From a checkpoint of a small mixture-of-experts model trained on Wikipedia.
Size: 13 layers, width 256, vocabulary 16384, 42.7M parameters.
Experts: 64 experts in each of 13 layers, 48 SwiGLU neurons an expert, 8 picks a token.
Training: a variant of Muon for the experts, 6760 steps.
Below are experts of layer 6 (counted from 0) of a mixture-of-experts language model. Rows are named router (the router's row for the expert) and show model dimensions 0-255. Each number is 128 + 24 x the weight over its row's rms, rounded and kept within 0 to 255. Numbers have three digits each.
After each expert's rows: a language model's description of what the expert responds to. This comes from a sample of Wikipedia text that the model never trained on.

# expert 16
router:125118090110125128107125151146121110107104126124118149103138146168144131128143170149139135148108157146128115087067150149098192146105116143133139111126112126123140154114098150113100153157138151112143134144112116165105158121156118126121148124125152105146125148182137113100182102117118133137103114158084120135171102103100130119114108105188087172080135134109154118175103148142130142134089143112168148074090093112150151142130152109110140119170112100108175118131119129124143125090168160125162147121140135126151103118162164113137140110143175155145110100102104149110113157108097114130070156116128095100138145104128151141121154112147162087144160169142146104146123135146077123107121117139154101129140142123118156076133092129129129122117112163147144161138072194151125109139158134
What it handles: Digits inside years after 1 or 19, and common given names like John, Charles, in genealogies and birth–death entries.

# expert 51
router:153150111121157123091144143170074101122144124156120124111107144140128084113133168127182140160139105112104091107123094148112133151151138119137164142127133112125127160135131132161105148128127176108170162143172140171089138094125111163114187134116117086169069146143122109137121110130132124137158146139144126197132113113085083113106107118127141143102101125105159145138093138160124135112135105091134183113133110118110112064085142095119138123151065112081145118130116159152135129153181143145130137122120135131146106145135150117110131148154147125124093168115120135154156138140101131123112152103138103120128174093146122154122135093181158112119142131145136126145123155152153145098161101103082118105091126117176126109106128150168141134122111118164084159118111152111112102117126107
What it handles: Head words closing names of organizations, military units and places, like Army Air Corps, Police, Association, Football Club, Avenue.

# expert 58
router:119122108143111114105160154149115122079154120174140153111162124159123111136175175124134122096109156146113112122121115093147184102161150107115126141115131086107148149143117175159124126136117154117138175111116118169121156155131108145104131136122149118143129150145127132144134130151121134112146140142113069116128116113107101110138088123127104141078113109087168120174093119152095159136127147113145150123141128137131121101131162130138163146133110123098126104119133162095112113126174179110105138120095127074136083147127146152163155101165162168122146157143099142110118138150116123139096129123132122128147137119141175156129194102167159080144156150177095143142114175125125158155129123133153152154147123085140151127111100146129136163156111173119159161141094208101125134119155147
What it handles: Column bars between table cells after names or numbers, plus semicolons and dashes, such as Brooke Fraser |, and cast-list as.

# expert 50
router:142153083117112140089161147149113084134121105153140124136120137163154106155152140127126169113135123156094129124126130106101131124184149113107137148152123058130120130104109101134104177159124144128153141085137101131114168166154076174115120133139103127106126169146101173126151141144164143118109144137161105125113110089088156118140117116140125126119161100106163096171098124150103127110104113104170130137103140091121134126109153109122172143171141121101143114100137123084163091120167148129135130141128103111185132142173146113156134055136149120124095136117135140125136161150132104127079128106133095104142117123122115122108148113160156125109162160133132116146114095134114117121094120095134119183139108132119134114081083163171102136109117102133160112094077131101126120121152082
What it handles: Opening pieces of proper names and words after the, a or a period, such as Esc in Escondido, McG, McC, and mac.

# expert 28
router:123145135101152140107169138142121140097152116147125175105127117146091149147156182124160143107131115139088088135115131089116164104145113145120129123123152136145120121074119143115101153147108155104172136076121113141099128108150124154072134118114172141132070121133125093134103126138147116112178115157145111119176096138119069076132128125169123161101091144117163106140133122141104122129140112096145130116158161123147145073131149142143134132140083110096140112124171137109166143158145087126113132143091131090133089137127105150133154097132112129122092156113159096140084145120118125134111127112171105103116132111159083131133163120170190074121114123159112152120141128140148136127173112075127193144150106076130146129101135171148114120119127113114130124132125149122115121117150152
What it handles: Digits, degree and minute marks and cell bars in election result tables, coordinates and area figures, such as °, ′, 5.

# expert 23
router:157134085121155086117177145122124122092135110141169164109114153113131112185148150145125178125092086128140148092125089108097126147123158128111132114135107107170116146148099128098108140135168154123138175117139133115124182158168119103133136138135134131116104155140110080139167113121144143100157161138153112147119136120119138091144104132124110134096116113111154110131136097173094165126091125074140128131127098113131116135115155093108155165106136123111129123133108117109113147121153152114099161143087140124177111136142150110175149104108103139169135118116115135187122162139112107132135133092135113139115116130174104150126166135134173145176134165142137122084119102105121217132113110115148156180159168113137124090151102164151130135142133155112134141141112138112082112084123140
What it handles: Leading bytes of Japanese, Chinese and other non-Latin characters after "Japanese:" or in tables, plus table separators and dashes.

# expert 45
router:153159105114155130097123115149096080112116116115107108161129149143124135119159166135120166111104148113114072102081110108121129157149148143144152103148130116140129173124076158119090179133151153119143132122149140146117120151185123104122140148121093109121117127196111123106133127124141110108135146141114123105181102119124090125140078131116149160113114102101173116131138127153102150126158148068175156113123081113116160079109120103133123175127103092131154115097133174130129137171150159129148134162105134094144089138144162135111151112131125143150106121100107152119122125121127135153127160079131094114075161147126135149187132116144160115118130139160158147156122130130103166114118122108132135124142132110137148145129117137167126127120135115079155180174152134124069153086154129
What it handles: Derivational endings and abstract words in discursive prose, such as -ible, -atory, -ative, -ation, similar, different, rights.

# expert 2
router:145144102103128114098138135158118116116161102173161123132099145152138100125127156105159170099148111129085090094137170086135168101145145114140124121139130108165146176137110126167087186134112152107148133113143105157125196141126121164136143124105153113152112157180135101117116161134158115120122128147114117159122099094108145099158094101099128145146121111100142140131101154156071167143113132084149157159151083113122101091136165122094137149149076132086123101118110161134124120132131144111120160111112162132156125137161130137128139139142123141141096123139115144147150134133124135143110141108160098097108146098130133155124113114144176131124143163150156147132123106164098155103115112114107164148086128114154155120087140154190118135153165183159109174105121127136127084115154117
What it handles: Nouns naming media works, publishers and organizations, like film, album, magazine, edition, Office, plus capital-letter pieces inside acronyms and catalogue codes.

# expert 18
router:126145096122138096111138133152123090136147107137117138125139141149150051151165142153133141114142155119089100087112131084117143136134110114109165113133119104117143158123082138131119140146142145131166143115143127155114130128131078100137168129126140088166122139134117144112145154130181174117155129160115091147135106080107058064148100118127126165091083150094172127136142131161095176148134128104140137121076115133138128128118155121124103168131153088124138114115103105087116139135145160143129124140103157128135102169094194111133164101165146142116118127123139135124151170129113097132124129074150089100141130103136121171130110160172160124120140159144144156121135127119123134116123121094134166148119140086103130097160126176153128108130144154125121192134107160141099117125136144
What it handles: Articles and prepositions such as the, of, to, for after nouns like response, plus born, died and Personal headings.

# expert 14
router:147115128107132121081158124168131115122149117134152128149145166174133130181137137118132134135116160137111099123112116123092160174138122162136157147134153102148150146123102128138056149154181152111116128107143106149111156158158119161096132155119108136140128157152112135119119117144164119105162128170082099131146133096118083118112128121108114163087089123098142080159120125192082132119134125119144138120120088155133143115114128098132124162126085102120148090096123145066116133140128121132152139135119160075138123143133154124188166125122136101153121107078119190126126156117140111140099124115111092118143155084109165150113128121162128087148125144166113164111114108117137165130116131111143113148116155066111136070132113156136145161119106118114120172140105146121097120114159128
What it handles: Common prepositions such as of, in, on, by and from, sentence-initial On or In before dates, and pipes opening table rows.

# expert 30
router:154140124121119109098142191141100113092133120159160171140125126177116123152153158085126159134129134167091059113109127106081185145164130142161181146120139116140118138140120150107124135131122147066180174096125108160125192125117115173086135134093135108184100135112153067145133119128173130125183107120123127112177139126116127108109114120127105172108139110089166126123119125160133146127117148116134148136143110141072129088118142111125121142162101132082127116107165136092085091137145126112127139133111128097158101135141127124128149124113142126113143117146114123144120117137110114148129129092140095117088154132140096131135122113144147138129121140119114162120103133164134134119131156108132137111131112095130150133121097129139142148135121133100137200168081124163089154113150167
What it handles: Leading digits of years and scores, and words like Champions, Best, Party, album, two(-year) in sports, election and career text.

# expert 35
router:154144119108166096092124140143125105141104109121095147163167143135119162151162151093169169096124155148125081102119104117116152169131130123149155132140132086142122147085104128083092125127139155093135122131175134156133153158127094156112144118115125136103122143159123177102099122110156138119151118156118116091152103125108109106170108152145124136119128142122120111171112137145070147096159131082141188131109164114132158141105162113147178162130127111147171114117103141090103100163114154134137132166114121123132075120170156124168139097128160135116104093086119156139114118123133092166101158124127136106136160098125110163137118150162155105140133155157142155107127161156113114111099122118109156137160143147135145132134105182139120100090094121105139139167105165134122140099170107
What it handles: Past participles and verbs after is/was/be describing naming, use or status, such as known, named, called, considered, regarded.

# expert 53
router:143141108134146125120161118127108098125119119125099134147177144146151120156156144130155154082108107137137093125090121114128139169157128110157130109124113113148142152087121125148081161115144120092176160147173114154132149164163093164102154148099108119077123142198128164098144134114122147142134141136085121074115096123105118101187113131133142164124151118109153085128113147151117127134143142086145181131134105113119123104120166118123197148122107135123149112139116171105089138181158118147132145176138132123121119097146147130141156085138134144134085106138138176154124139132151139150142126111124105101080143139143168159167145096148157135142126128143153115137125142132105154089114139092093141137141131095131136108129104168166151114134110163092158158152131164142088121128154101
What it handles: Word-final pieces of verbs and nouns mid-sentence, and pronouns like him, there, This, such as repl-aces, ev-oke, budg-ets.

# expert 63
router:126122103126144108105147136150134114111112140136126170133181146178129146115159159134101154124116148141129134102099138082137103134142158150112127109158134152112143094082080155158099157134130143120162142121108111160146143156141115102121163170118107123154097150165130132113192120161149111066157178161127098120139109091100121124165091116094153136129140152101205096148109115175104148126070151108165164108141106116138143117091145092183128132137116140106139119096132127155123127148160144121113121132091160130152130097130147120119134140168139138163118132110112140133145102130100144124127150107159100132118155089145120138153133088132138135117144193146120134126136128132117177116109125097145119164130111098145149100091110173153125150164117163145131121141093169150081145144144126
What it handles: Pronouns, auxiliaries and articles in narrative prose, such as who, it, they, would, was, the, plus opening single quotes before glosses.

# expert 11
router:148119158104121102083173141162131094096147114124118124139137151129113089140147150107185123129131103137143101115148093101077140132152109141146124114121120125129139133138111132149092140128146122096142127147160116160118152154138128165124165127074121147123103135140129123143118061136141137096158159135157131086151121114103097107168131125109150133097118096099135094130154126143097139156133136090142135084107160143132175116064148117153103137153064073125167137140148142128138127140146139108108146166097120094148108116103105115154103098151155092132138137138138169172129187123125123131083141121113082147104083098126115160160170112179137110137110126160094130088101134140146161120126117090125121125133110129136135124119132186127133138127062131113096119141117149083091113138134099
What it handles: Prepositions and linking words after direction or location words in geography and route text, such as north to, located on, into, within.